config.toml
n_layer = 13
d_model = 320
n_experts = 32
experts_per_token = 2
d_expert = 176
d_shared_expert = 320
activation = "squared_relu"
moe_layers = [0, 2, 4, 6, 8, 10, 12]
router_score = "softmax"
normalize_top_k = true
routed_scale = 1.0
balance_loss = 0.0137
balance_bias = false
shared_expert_gate = true
init_std_router = 0.00603
lr_router = 0.00165
n_head = 5
n_kv_head = 5
head_dim = 64
vocab_size = 16384
norm = "layernorm"
norm_place = "pre"
norm_eps = 1e-05
positions = "rope"
rope_base = 500000.0
rope_fraction = 0.5
qk_norm = false
attn_scale = 0.125
tie_embeddings = false
parallel_block = false
init = "normal"
init_std_qkv = 0.0227
init_std_o = 0.0
init_std_up = 0.0227
init_std_down = 0.0
optimizer = "muon"
lr = 0.0065
beta1 = 0.95
weight_decay = 0.048
lr_head = 0.0069
grad_clip = 1.0
warmup_steps = 200
schedule = "wsd"
decay_fraction = 0.709
decay_shape = "pow"
final_lr_fraction = 0.1
batch_tokens = 65536
seq_len = 1024
doc_mask = false
train_tokens = 258100000
steps = 3939
dataset = "wikipedia_en"
Below are experts of layer 2 (counted from 0) of a mixture-of-experts language model. Rows are named up (a neuron's input weights, with its number) and show model dimensions 80-159. Each number is 500 + 25 x the weight over its row's rms, rounded and kept within 0 to 999. Numbers have three digits each.
Before each expert's rows: a language model's description of what the expert responds to; "mostly gets" lists some tokens that are sent to it at least half of the time. This comes from a sample of Wikipedia text that the model never trained on.

# expert 13
What it handles: The word "the" inside running sentences, pipe characters opening table rows, and "Born:" in date-event lists.
mostly gets: " the", "|", " The", "The", " B", "″N"
up0:499531556455468533478497489516525513496453505481548510492534523511465539486502502502493495492476528499531485509519543530539481426515501510499464515513525509483519480488523532527530534504503488514499496554502479503537519448506516495505502509
up1:498525472529471520518445502534504489529481505514528483525516519459480539512494466519527530531483461510525506482523458436461536529456498490495504499493499515459440515451521514513529483523480486543482512528489501478527492521489567512486471513
up2:498516470507487529547510528499480484505516514488501445502486493496494518498503484530530508489469497467504497499484526520508511551517545464496488508481511478541500489496471491525498500519506514480544488551513513496511541535508487504520538501
up3:539510532469488477498507536483490518501485512479506504511515502481506522496527549499524503502473485497511527490524472476518511520507549546489514531485567479516485521491513501492526484512525489493520459551523502481555479471562543518520463503
up4:549516472549490525489483513500472507487495490465492471519519520468465510505486497444437495486494500497532492495540504487495491515502491526518479493488506479545496475502528458525504501495471515513480514525501480517495505501464532481483414477
up5:495510537506502484476498520478462490530463530478517505476532537504467532499444463508497493446472567495523503460491492475533494501513563495511528497516520526487505531493465501511496471481535471471531470477522486487501500528520429492469522466
up6:525480550501505479468472468509461509535509520490555513498499485521500532468509542479514496481550479486521450496548553539498500491528459483481514510482506515490505486516485468507489493488512486506540499537514460544489519528509537500523478535
up7:504494504496513445488504520534531504456456514532532510501481476536487471515497518541498470558500496461531462502452560483486483517517453510476524472465506514471483495510490480532484481493510500498520444494490484528489480494522508481549526478
up8:523496527481503493490491496512516481482517518488466502489502517470439501488507507478503484474478461551489535557501496492505495494545524534536464491473487527518521486541537518478540479500536532544499492541491453491497551465514554491469513461
up9:440483459530458494509500544498512493517484507466534479498474503513438506503519483506467495500485512543510436485464515486480502502499485494545568509504523488521469510476490538479501501567475497483516475557483520496486524548504549523527481517
up10:499471536518478491494487532488521498500555486533497450486501487534505547458520485515504467504462481505468510495511510490520549553509485484490524488497486483511494557467529458581479491495508507497553496520488524526523491531510508518512487521

# expert 27
What it handles: Periods, closing parentheses and quotes ending sentences or entries, often fused to the final word, e.g. others., 2000., (2020).
mostly gets: ".", ")", "s.", " ==", ").", ");"
up1:514504476535462523518450517520514477511545544466510479509455465473501462474490488473518485533529484452499489502517458536487489525505499498495416515529502498469520472496503537510489497509534503448446489467487496515532481500502498535491508519
up2:556547486488489493516506533467517497492524518526480485514502500478508494487488500527553493474563537505478497496485473528510519510460456539523454536514454508487512472492464489506491482482524514531474468461501506533430462493453476502488480465
up3:500512504513520521528522500531523480536504517501484516541464495489471475513494518521517511522539511476548504515506526557530518475471494481492477515435471458508480440491483451545523507534429529533432505459510475561454475480515507504466464473
up4:509486580538510474507467489480516511496501501503488530483479487494492529502493492543523483493481482502545465475508540466482493507505499523487509507521514511504469464498534496526510505453463516490515478515470476468535487471487532525528471555
up5:526473485498501459495467544514501494510520505514511504493532505522478541510509507487553511558510451487547478493471470495475467545547475486471496520512455540496522476493477517512506479502513505464472523518513510505486480502525469521511468492
up6:499532474478516524518505520481471524520531519423522465440495488473488464498510503513492451493544516476512545539510468487490509485480482535503472525494500480489541522483518484505504549495497520497478507496535504481508504504494482525514498472
up7:480484480501530478492506492494534476472481494536473515484485505495498492546490497560501520531502503540532477518505551504461463478522499531489501482489509523486519508514472511482545510541545524506468533528484517497497437498493472512479515488
up8:528490496502512489521477507506544470472519447555413485514499571477533510513488480533490454506459499534532465536489511479460485487514522467520467538502529547477474493532482548506529493486524500547456481520494509488521468467516492486545502522
up9:528485518512523460504474468521504479480525463496502495480479451449443503554511535515491483522501525497478503480548489470549531489514491521529504465529467527450471518486443537500484457473521503490493481493527534526508488526510478475489485485
up10:494477522491523485516512492515528500507531559483512488484538483469540494514515496487464468447525507479449532503477475494463483460534524457492483507521510529474532499511498473510519532493496519440506470526510504511495489505531504517538504492
up11:482449523456477528458495482544469467515487494486488469496514502482459505503505494511474428509478538528524445474477513468509530526499496428507474479456470539518479495497481456537486529476492519494510512531466495493467504536523498480578504531

# expert 11
What it handles: Capitalized opening pieces of split proper names and words, such as Al, Mar, San, Sil(urian), Trin(idadian), Ser(ena).
mostly gets: " Al", " Mar", " As", " Le", " Re", " An"
up0:501537468488483523516479477510542525522504503490544563509507536523515468526555505535504478480507497464448515476433473441468498559467492491517509491507532491487486526548559468470499480515488454522512485540480503528547509530507524493532483530
up1:450476440503533552482501498504548538518528509504520499456496482483500517486504508512484462469520470496492476510466498470487498521477454461460477542521498496480527471510509477505514486493489505494483533498515576476513570514552540529477477524
up2:499510524486483505478508485525514489492511522539518507513475502509474543490522478521508475512505471487500514484520525487494494506468507476507509545483490480483523494520512471471481473460481540522539471508530511490481474529470507491469521476
up3:469509514492514529540501526485542502498515535512484487513500514500440521490515459516481461518540492499476480483490453501489516469508496476504549504442441481494492522519489504533465496477498487512499528536486476519522478527507511521494478536
up4:506517488493500488526499482488467496486504498499468535508490567566446498528472489475524446510494496515489453493428496455509468505471496515512514543466480490464486481499482510495530496520503524514500474509526462507495512507527495511467467501
up5:508498541537464486482499502486484503503465455521481489476496521482512530484508523488497485472471508530517521479488461481496496490490494523475538508517562498510460508499491491482507485499518507508470516494526492498451488492476491471547493569
up6:526485514525475470505505524487505448498456475513492472530513523507455488480491461451496504512494451553529518494498482539558478530481445497488490496463512508472493481524510463529548509486491557495537520534542479500523492524487496506493515498
up7:538536493492506499498496496481575503512499515515502494509473508496498490492479493487500518458479510500494469485457494529481477514509493514509521505434491496489478488505492525500505476508497567472486459509505514467496512496468507492533485464
up8:448497504507484527505501512470505550531510519494502500551490503508518510507505488519470491437446496482516477524448493523473516449483481483514516557484517479502461493509502507488503480507511543511476500514492509503501471523500524466512494468
up9:481496505459462474477506501451452502488472511515511479483494506530514548501504498512438467531487487576453437504508534506504483552496508497480534531498526442482494476455470509488464511494474525440526479524543479481533493490472506523471489483
up10:478470498459532475507512517493538560551513500488460489471501535483478528513470509484501473487469531529491524490489517509472513463482533513492543522529523510546507463537502531495485521584507494486524488489529490489481533514464512481477517460

# expert 19
What it handles: Mid-word word pieces inside longer words and names, such as ach in impeachment, ement in disagreement, ul in scheduling.
mostly gets: "it", "n", "im", "en", "in", "el"
up0:459508503480493488483498493491513462511506510478512428515539467542493478495475542486464459502425498522517525478537527490459503496492508476485530538472512527493509479515507497517507499537525520488536465491494493448483535480499498497503528531
up1:501472572517505479508521513536506456472525524513484474490490533554495507462508467521512486480433402526540491506480502506494477467513444491500472529486499495514502506506481511521506516492533470478524484525517485514525499531513534533509509531
up2:514486501530483519531509497498552489474467535534504456477514535536489525463502484495526524470464489513542498479538472519506519516470526479481513490501493482468515524468465520542482476516519522505496502467491515492503467483473551527466468565
up3:452495520498476501466478535505538491509460504519519456490547526509507495484468495520507462464463481526502518497492506476510467481449511504474503523477502495515480512537508544503465515522485572536538446577480478490502505545463507472483455499
up4:477511552454504496465502515492503536477499495525529471485499539541465495496486498473503496478523502526521479520546520523502509535531535492458500555510550449440554515501541495558484517528537532521514545496456496510509497513466559535472481521
up5:508447476448497503499485514459496531519436504453512439488519503498503557462484483479473502481496513513522472511468498480514489500507523510503483530512448501483523513511499508518485517509520496493509468517539471500508517516486511529501543500
up6:507478522515480514529470486529518465510523540554514490498506508540526473531471486492522510475485491505488501497503481494526531489492482489508513524512500493498437507491478483495494503487491566482469488539550498496525486548507522510515456529
up7:477482508478478463518495473497475512510480489578507462464518508491461477495447480521476487490466507497509459458488536513492514463535531516472472496518540484513534491522520491520533475493483530525477481541524510463502521543516506493520478562
up8:458496490497488515515497539514490503525464541535525502495488477506480509469465483523476506445468446507481471450519532502512505514493491487521523494460475490523452525472527518520543533522483536513567453525522485460517525491517549507493485524
up9:534492493545514462520455561550457538475479522505518510496564506497490498511491448518490465472509489533526537506474502461511464456525505460515514482459483507459507462525552502514510496507498479464528465533502502486510482510508506489505495482
up10:469496481486520513510494467460484478505481490529510499494493527515523507487485508469483515509493493529518463449555494504458524475498509484479498538473519504524471535493562532548526527507520553516554487556498521488476458531468498552484505491

# expert 21
What it handles: Line breaks between paragraphs, before section headings and infobox lines, plus heading starts like ==C and sentence-initial the.
mostly gets: "\n", "\n\n", "==C", "==R", "==M", "===M"
up1:499513503488510508530484519515520494530512486505454485496482494483498498483492486505513466499495456459476530478523495489499460484506563507532489481521503497526523497498480528487491483537511536522515473514508470458509478492528462502503505452
up2:506529496497528525508547478510510471515478484512563499485489502501499511490500498483517488485502492553535522500488488528485519508511551501479565485488481460508531514503528533519476489528509495524472514460513495456472533486502530476489479464
up3:478501515508489513543493513495521444476523492516530488516512507560506478485484513531516458521483535492490484493552467497504495493532474516508531462479523535479508514512516470511528501514520491470503489508487504525466473488505529540489471479
up4:479427519492513474527466516502524526509493518473499533465514497539492572493518519466497534541483486506501516513534527492524506513471469493500501495470491492466544530505488515487514470562445518554480506522500527449489471466456476458495457484
up5:456467517553444500495481476522519464471539496521518483478485517549479494505500529501511482459504487530489511495540529485505503508519499494543495537509474518488518524538533509477529504495487476492469507441500517517502486524491520504484492535
up6:524487526535475533556487481503519458498493524505494462487477476518522465536509528455498528512518504495528505497536526542492500484494493453519508472562508542447534539498530487495436545530508540468545474452549487509517488522507513524486475558
up7:519472462505522523513442496518527486480484471519523462517477516510482495497524481495483473507485487506493490478515498505474466505499484535457509467483522526492492470512456523479516506573521508495503555487523497493505464551503508484512506512
up8:536489518508535521454454501495518513490519494513511525507464482513510529521493537538481538489450465510495478452443494518510491526512515451506512507509479471442508460503505508501525500511473518484469484473521536517506470538511538579477514481
up9:503485499488500472486482515451508544529477509530500491479506507509505503488528514482476467510521508511497498492450469508493464479468493487489532502489517489501537488476416483528506505471502494517506493466516507495510473501523540484545486516
up10:491529512495476440542483542538475526498498473477503509496485464482518497501474531458478493487516438499524504533500531494526512524512509492492518484487484496509526462543490512486549510512488474482515497467471507531500524483518493532518534466
up11:465471494491490489450514499521508539497502468465521486479423550479530495543509521498501477502496462475514495467526512533514498498453486519536536552510525477511503493506492477553504492533488481529482497472492534509504482506496520521507467495

# expert 23
What it handles: Relative pronouns and conjunctions opening clauses, such as that, which, who, while, but, existential There, and table cell separators |.
mostly gets: " that", " which", " who", " it", " It", " not"
up0:498497512512519487546482569485502490496496494476516506502525568494479531496493481480541476482490454549496522495475518523499487496509475478531458501442544486550496501526509487543505517517465533521549455511509480500507453566502504543444501547
up1:473484523528471469509453534475517455528508498496516476471501527482468487491481483511533522458460463511490531484504488457488510514465503447522559502524461490448516497500479490464532506505508534505521517540497519494502501516476491505522474491
up2:492437477499520520511453488518508477420524510517498505485505489496506515499474511547504443508484474538510477488460483537535505545486478506510494558484493530535486489525533540495472533481504483494520496514484485497488518502505496513488458505
up3:496515513516482507500442526488493471516443524512485504451455497498493469520520501512464496478489491475538456436523529508485514476520474480530492507476520509477492501531508518530507547478521507485516520462479492538535508518506464490483548488
up4:508531530518474496475499521545513468500483495527530485465499496506487509516505499507514522450512503476489536449478479453494493529561480519484512544501534477490522493499493475564544490568528502508498471506539509528515501504484545521484477483
up5:474472499480481550456484560498510527485512548541502508486491525471546504493445536530474529464492493532532447465486518503543508493499527520496527521543532505480455480495478513476528496499541538508490505500497499528499508534520527502500520479
up6:512496482521470556526462484510496513472515552528534509413505477485489537473479483534490509471493464471549490487486482491503505521550524532495516492546530524485469491521507490500486533500499508489525498541506449549498512521509532544522519498
up7:479468491503498511492476512469498473477463521476464479495550559544484529486479531555491517470498495547466507500507526488504526508472538484463516503508520495485528498488514546508522500501523531539490525502529487519531470492502516514452492513
up8:490474471491521483511478542512486514516461511477519493468490530482490551516492520466509471512489471532536542498449526488518499500526473515496490537453502497514492489494517545482494476544531564555515502504505475510490528507496525502465543502
up9:492478468505497537494490550495502470498500513554500471473562506465515513437493504485508492532479485530495498461473498510496484499474486519525514518524548493534497505519526517476521541477547538534509494477488506516490508518537507504509520531
up10:494464510522489521558507519515505482517515534503515502495506478498477498495538505476481476513490517541523554517505474489501461485504511460512492524486536503512501482514482540498519481513520519540514476528533519485563481530507538501489502523

# expert 30
What it handles: Space tokens in empty table cells and between names in lists, plus at, with, and scattered mid-word pieces in foreign words.
mostly gets: " ", " at", "at", "i", "m", "t"
up1:463529490514540484502492529503506496501501481507451444455511489475483529496493502567474480462459518501492513515482478466521560520491489507468513524501551464499492519488500525482462524515561575525521508516524505538500523500475553565485458506
up2:524523472492514481511470535472488542549487539545544494440493499512490495505454475521480485500468494499506526470533520492504534473471479519491509532477500526481512474474537530478498546497495534485493470514468475491480549478525589515506507477
up3:477481532484482497460485515489463527493505539514474487511539546548507504535477483485475481496468496552465484581546528485499515480515478468449506510473527463509550518515504534542520542498508525523524456442489479530457460496481505464464480477
up4:495504494467519495501454512486483505489484477534479491475491516472518481489473450527516535488519500497515539516515523453539525471526502489485511475514478538509457454515544513517515457493522530468498480536519518527451457508490504505507489490
up5:505510498489543493498449516501514500485522504493457490471512498512493536511520495424488550474475478480494490479485491495482486498519480453504501581488544454479447473501489529521440511528507573541541473511526504460539514476477556503481505532
up6:517487533479494514535489463536491515497498505484468495482516541473526530535488507490528478457487479493522466467490523511479491490525508521510521526498518453501496480542517481548484496490483494537538539485546518472476477536476497493499478503
up7:516476534505469513488483510467540471457540498539560450474497431504477503515474489531472473499524528492525534524457517543514484504488501479520487511502516484478500507501445546506488507477534499542561470526527479510499482512478552484526463505
up8:470456496521488513509491491498515509519500493491535478455578487502515525473513458510533540511494502507523535477497514480465506497526486474516511547520516521517482492485552550493510515508462501479475458543516513518525468544512505566540481492
up9:520486503511494507482472500515491505521515486431463461468507490497523500508520476522502498462469491483458494506537475464484500511507507492472539510468489449482488531518527540504509559516491535510546507540532483500478476511466490479521496537
up10:491525518510503511479515502459483487542492521487503448468497542467431458518476501538508496484483465515540528486502563519459488506466521486510528517512526490524475511483523516509464483511501528423502470522510480467519483521478509531508508483
up11:487520480507512464518477514522491474534513454485475499506501483494482462487467480482480529498507481509496506498503512507506477517476491482462511566519518522466501498518487500496489514475515493469534463509512546504519541526487524479501434546

# expert 22
What it handles: Short letter fragments inside names and foreign words, such as ar in Katarzyna, er in Westerhof, ie in Rookie; often non-Latin scripts nearby.
mostly gets: "er", "y", "l", "al", "e", "or"
up0:492499526468487470513471504459492439503456540479533471473475486509510493534451473484515482503480485510507500474463434527507525485516468479515495493522480527523487475482483503501518531471523569495543473501520488525494511502514478531517457502
up1:529537498476466524475471475550480504495480497481516467478507558468502496447489449479496447504501483497488479457504521504506520535515503505500502482509491421467492497493518488478491510496565485522526482511506493512516494502483508493525499448
up2:466514471484510517497515505494506485489488510471513461516484498499480520555497507542503483476454490518531523440481508496462490484495499507490529495469552471504496465507489509543511523523478563467484477553520528459485504501524504530518486504
up3:516497480444484510495490484548515539503467492470513502478501506493565505482490505498520475507499490515513514490539522464476503481473505496474549533498531482508494529448497501508510517501524534516530510494445492540505498531490574507509470499
up4:487493533440498513499468505528481501525468511506530448485493514490525461514475474550507459480505490522494492505485524458532455482508481503488493501499479498493506493507501491541497534511474537544530456507526547472507502520501467485490489551
up5:526502479470493485479474505480505509515513527541519446472501519490532518519540480480461461486465512495458494502474503477492531521578536518504538502466511543506486473500484510505505493448511561494507492518558523505512497534486527499485441457
up6:482507520477472474468510509522517466562506484478434478495494525463494469526499494486491498483494514514510467502498498515514523488504497527503470496486467513514454487483460504495509501540501528492536490525546458479546488550507523534489453499
up7:508496494472458511518470520510472472506497539487463462488527534512510510517501476486486433467474556533514450458518502502502455527535532496482480498433496482492509514505527492496501521541458502500508476513464506482487516463515496505482467494
up8:499511471482491478438548497464451461485479535507475494480496520483479517505499510461475481455483487528512483515486455515460483523513460469521488523479480457488503474492545527478500541475539522520524520525482477475496483500502507485541531547
up9:478457521461456511488449492502484481498534519495511465520512517532478514508518484530531492471490494515497511508492494502484515522519541500491487504504528465479505521524529533464524451472528469511525454524560515538510486497480499509520507486
up10:476441549473478519460470487480532515467475499513493482509519527535492517503504478496475477471493514499530468483473491500521519460463528527491517545489503505523475509489507473496446515482509497502478475524514500484566492500535537502504476469

# expert 9
What it handles: Auxiliaries and main verbs right after a subject pronoun or relative, such as was, is, would be, he, consists.
mostly gets: " was", " is", " he", " were", " also", " be"
up0:504449516506487562495518500545479481517510460484487480500475510514502556473508469478454539481492492524473489513529492528503456483464481501506543555440493532484487441488503567447461464475521521479502487547484480499547493542459493475541471459
up1:523521485430487503474520488507525489462470481471461524484452513507469472482514454508508541481529525441492491526516481497538503514504565513539525463454537535488506491497520473497510507513521518482522460475501492520472498498500477494528554498
up2:489508511484513522505466473525518475546541546510512502521531510505457499482540522524528510442486476495504537491498463502489482504545465503464473514509509542500516532496480498513510518511450538466519480554495503485509506507480531525495519525
up3:499490485515521505495476477521540539557495501507498468510509491440466496506525528529497552466490475479498505510524499487495517478528526469512484491507505506512491500447524482520512509483517509515513481486499519458503503518488430562490496537
up4:467492500495489496522504483513558478478455484519458469486548500501490506494463515486487502471538498492518469519486489528510511465466490474502481534521523485498516499484471532546543468533516467494498498510481484515513514492494481515498503551
up5:517505528497501483479502497489457498509513445503547469490560454510504487512501471475563523457496476507499485505529414501467513495508508465506478511499514493523533476505497476518506517531484545517479453464543443515534520501491511487493528473
up6:519498488493487480506452532502489481463537497525492450468440470504511514500502481548508478518485500476494484484532553535476475518453497491489465492514508484492474438483502500494521493536498505493482489498531509552495511484512495499538516509
up7:519479475555519517489510522484541485467501511531508471450474505505487524520503524493442513441485458496506500493551469492510525519491500503486494451514547533511449524462475528499479510495467476500478475476531504554531487511486490517505479513
up8:506506546490507515512498493498471494501457473493501484520465520460491464472537529515492480486553545498503513510528575488527512486475514511492543483492483511524499485489538516511483497496477523480507497521489524457553451530484538530533517445
up9:524523523501522484498484503488535494489491539492489484481533528492498486503507537528560499472522491508486497496466496512441501499428532492483491497505531512493507465503508513451494506497490499512503459534531519490450523549513544498553491529
up10:519551466508506496507518550503457502482500483478556482484461508501495509481515554470512515503526500482493542520500517469543496504531471495488489495511475480497459534490511460517454505507515515499459443504489498505494505491491452478477497529

# expert 5
What it handles: Determiners and possessives before a noun, such as The, his, its, their, this, and possessive 's after nouns like club's.
mostly gets: " The", "'s", "The", " his", " its", " their"
up0:484452470468491537490492504532467501507498486546502583533503540511475518452501502461518509510476450461484460481518530481514536458518517504498524493509509480496499479520504452495515507472475472498511526516512500493502496523478492521497542473
up1:515486464505488548491489481492514457509534516524511513467488516506488527517466493560512532524491510512499497470515521507483525488563476477513529495508535489479533527544546513552516504522486531458552519523514484529496526487490492514527516482
up2:529434505523484490522449513484487511437542489484523534487505485527491522535468514500506492519480545549523481514535472495517508521504501492475562516457533494458476513532445459493492474507463511481492537464471512494485483502518477518471478517
up3:514516505492526490550514509518492534529520477515507518494514487490491476507519556522469518552503492509491481486525512489482485491488520504459459514544509494502500506547473497488533490529538546458468473454501484476484509527533485493529485483
up4:491475492515489481510519477542479539524536537556517529471505515508523506475487508475481470515512513545472487503477529478484464496504510517509504542505504498451534546496495498497507527567498472559537508508507478501520465496517532510476464490
up5:501511502498534517500506524512491508526489516463492529495521527513553537487522496499518457516483494481462524482487528506461524504494522461510480521506509530540473514516487506475481456493485531484483518501534498488488511484519496483521513435
up6:500493503550451471488492515510509492464498517529550483520478541437561489504476490505464474491496493510504504493491515525495540488468513506497486513493513515514485473540468504519525487510519496572500496463483476545430476491487531491511499447
up7:552506527497478497486474482539520446465478508497516473481490532489488518501506500523511447555452503508501504509513490488480514442462524502523551468523520461524490526543523533494476493489533449461531462482533470501521475538471465532504497482
up8:524494496487483489499498513466456513459518521482518519470492523498511491547464480506508520510515474512535463543533505499505504516500498497521513549528500483500497523505473524517486472498486480500509507480506440523484490561475531470495533511
up9:524521524532493493498499495499462452543503517510481483492503530478516459496486505484485551462533480509462493477493485439469515463523530503480502491470486507493492492515497498488488542491499533502543453534524531487527498502504499480483510520
up10:524477454451518531523491519493508524548496496462500481495506465474491518474509488509477459519520513513506551492510442530488473502474479490482512502502514511495533511508478483509500425532508501504497489469467480510482495492473479491493494526

# expert 14
What it handles: Word-final suffix pieces inside common words, such as plural s, es, ers, and ing, ation, ate, as in voices, donors, understanding.
mostly gets: "s", "ing", "es", "ers", "ate", "as"
up0:466516518463479563487477502552526526524521532496477547483501497500470468544523516486537529565530488476488511490485543513470492504519465497514525452510499574491500532524496481505484503536489449481486563509515549481496500485533490506508508528
up1:472502506515500504473497534494521484507544509488597495477472537504462527472536531509472465501505512514471479501500528541495506520490513469469495489473544461471505490441489532525535498537470475467475512552515531483496507483512543484482496537
up2:525504509507498470504527527509478553475485504461521458506547459504448458522482443447454531485548486499540495462565496490501514497511529498485469505548543502521537467524510502504477527457475515500523534513493465495515504510515519510507494561
up3:487473513459507497502508488507522513507498508500516470457496499516458549521468549496466517482507489474539526505492499493478519496504535481471493563449542538491525488512496523546512499494502512477525460544493557464557504482515545544518510539
up4:513465477499497542503491491517490496480488510514530510476495540522472545514492495461495519475469518532490498502521499475482514514505472482525506517514505544495496500524463525498460513514512548499508521578554496508537507516471490527527513487
up5:508483518507536513535466505524480497534526501480503464499561525520482542487460495517442488440472461536498500504459510494522521496530490503489494505497539535516478514472518497524472506482484515506511481469500482541500490530489553510473510531
up6:491523502527452493538501464494513485490483470507525494484528509505440524528486526524524498510475521508519489527553500477489497483515491473484533491486448505521512500513521496502471479486512523490509499522463448498486471502455524454512476459
up7:491456511510514509516478497546487496516493497504491519512534514508494525501467525500503488479443507552456501504498499489565529489515538506509485560486524497450528508476483514482504474515538503519526505509483457506499460505522490506511501485
up8:537463518476452475509496497474511494513529501520545504506527504544459491501534487513514494498487495487529522502538537480504513536466424457517493512520543527468495476499508523503467490501509527518514488532506469504490512498500464532449508532
up9:521507469521486549497480496510462480492453517511501446458465499510498483497483485548461484481468483558481497500529492531498486495476467521506525504493537474465533485501503493564494481491532509458511497504502486493491549517459517505535487480
up10:492493505510473461541462460495523491494498508537500468461490494513484466501516465499491494493448481547457497462467515475524512521502521497466529538477530453465469446551510535534503509529486548499537500522515508456438527500463532507496518526

# expert 12
What it handles: Pipe separators between table cells, table divider rows, and == section heading markers, e.g. Result | Date, == History ==.
mostly gets: " |", "===", "==", "====", " ===", "|---|---|---|---|---|"
up1:538491507522514535490503539488486504510545511504536510469503539531544467466531466479524481514463506532493494542504489496480507541532485478540502459498513504500509528496495487496512491503454493458502490565507529470538503482487520521493521527
up2:486544495472489505514494518515511501515503494502501499515482503471513503484523520497491544516512486503482515502508506498448495489482494533530468471497498517517506502520491521481500514509509493513491463536483545494500513478491470491496506491
up3:506552497471488475452561532540540472500557502519480520451513510483464487538469519494486527423529494479480510500499485476511457483462473489487470530477441521543485486482501499513497512477466512497474533524550497532527533481495469545555491479
up4:464510484536516463493504473480493532484501503523477474507512499490482458484512473529505477515519501470513506508511508494485523486545505489530523532472514504550464488508540467504460493494496485554467442471518524496492508470496501542517526495
up5:524507524450528506516501539465468503501494484503489490455566486483528515516499524470506503526488498500471538488577463503543468481499506499490507512484530509514534450504487530508516498473518478460484474454522467533558429497506543499526550497
up6:489487513501474487525498472498494502492467490529470511494466508511545483498483472491502519508481490518474528526494501498495509501473549531524562519491492511498471501486515473531465493484464533499532498473477505514513505469523466486501465505
up7:492534540505537512468499470458505485539450482489556535477487500530490480467535477489471495500494477474514517493499539525483512491554557474518488483498492514476481481534520494550498528509461511480524499523520489480469490468484442470506521503
up8:479520502530500467478455486532476478480528525480484502430509551543488517516522458465486483423527500515528495497484495492512510520489513465483466501488449506513506489467485500444530493500515487491541514495506543510509531494497483485486491490
up9:487547504511492543504465495472499475527455514520503510512495477520465463534514478484494508552482510510466515494498531501522542551526478464485557467495513548484532527526512480557539497505503509467510480448504494505497503478510485514517457481
up10:470514429520491495528534544497515526464479537535510509483506490520508502520455462513523479480503478530477492430537553491496523494518497514518477476528467466489482521505483516505522525489528507498503495521489480476494488504499563498476509481
up11:516495515473465524506471522465553512524468466523492501507476496534508506548529510531491491509497506540487513495537582480480507529465481488481478502494485484507526541496545477503492533474534516492489526502503498544541474502499492499470528474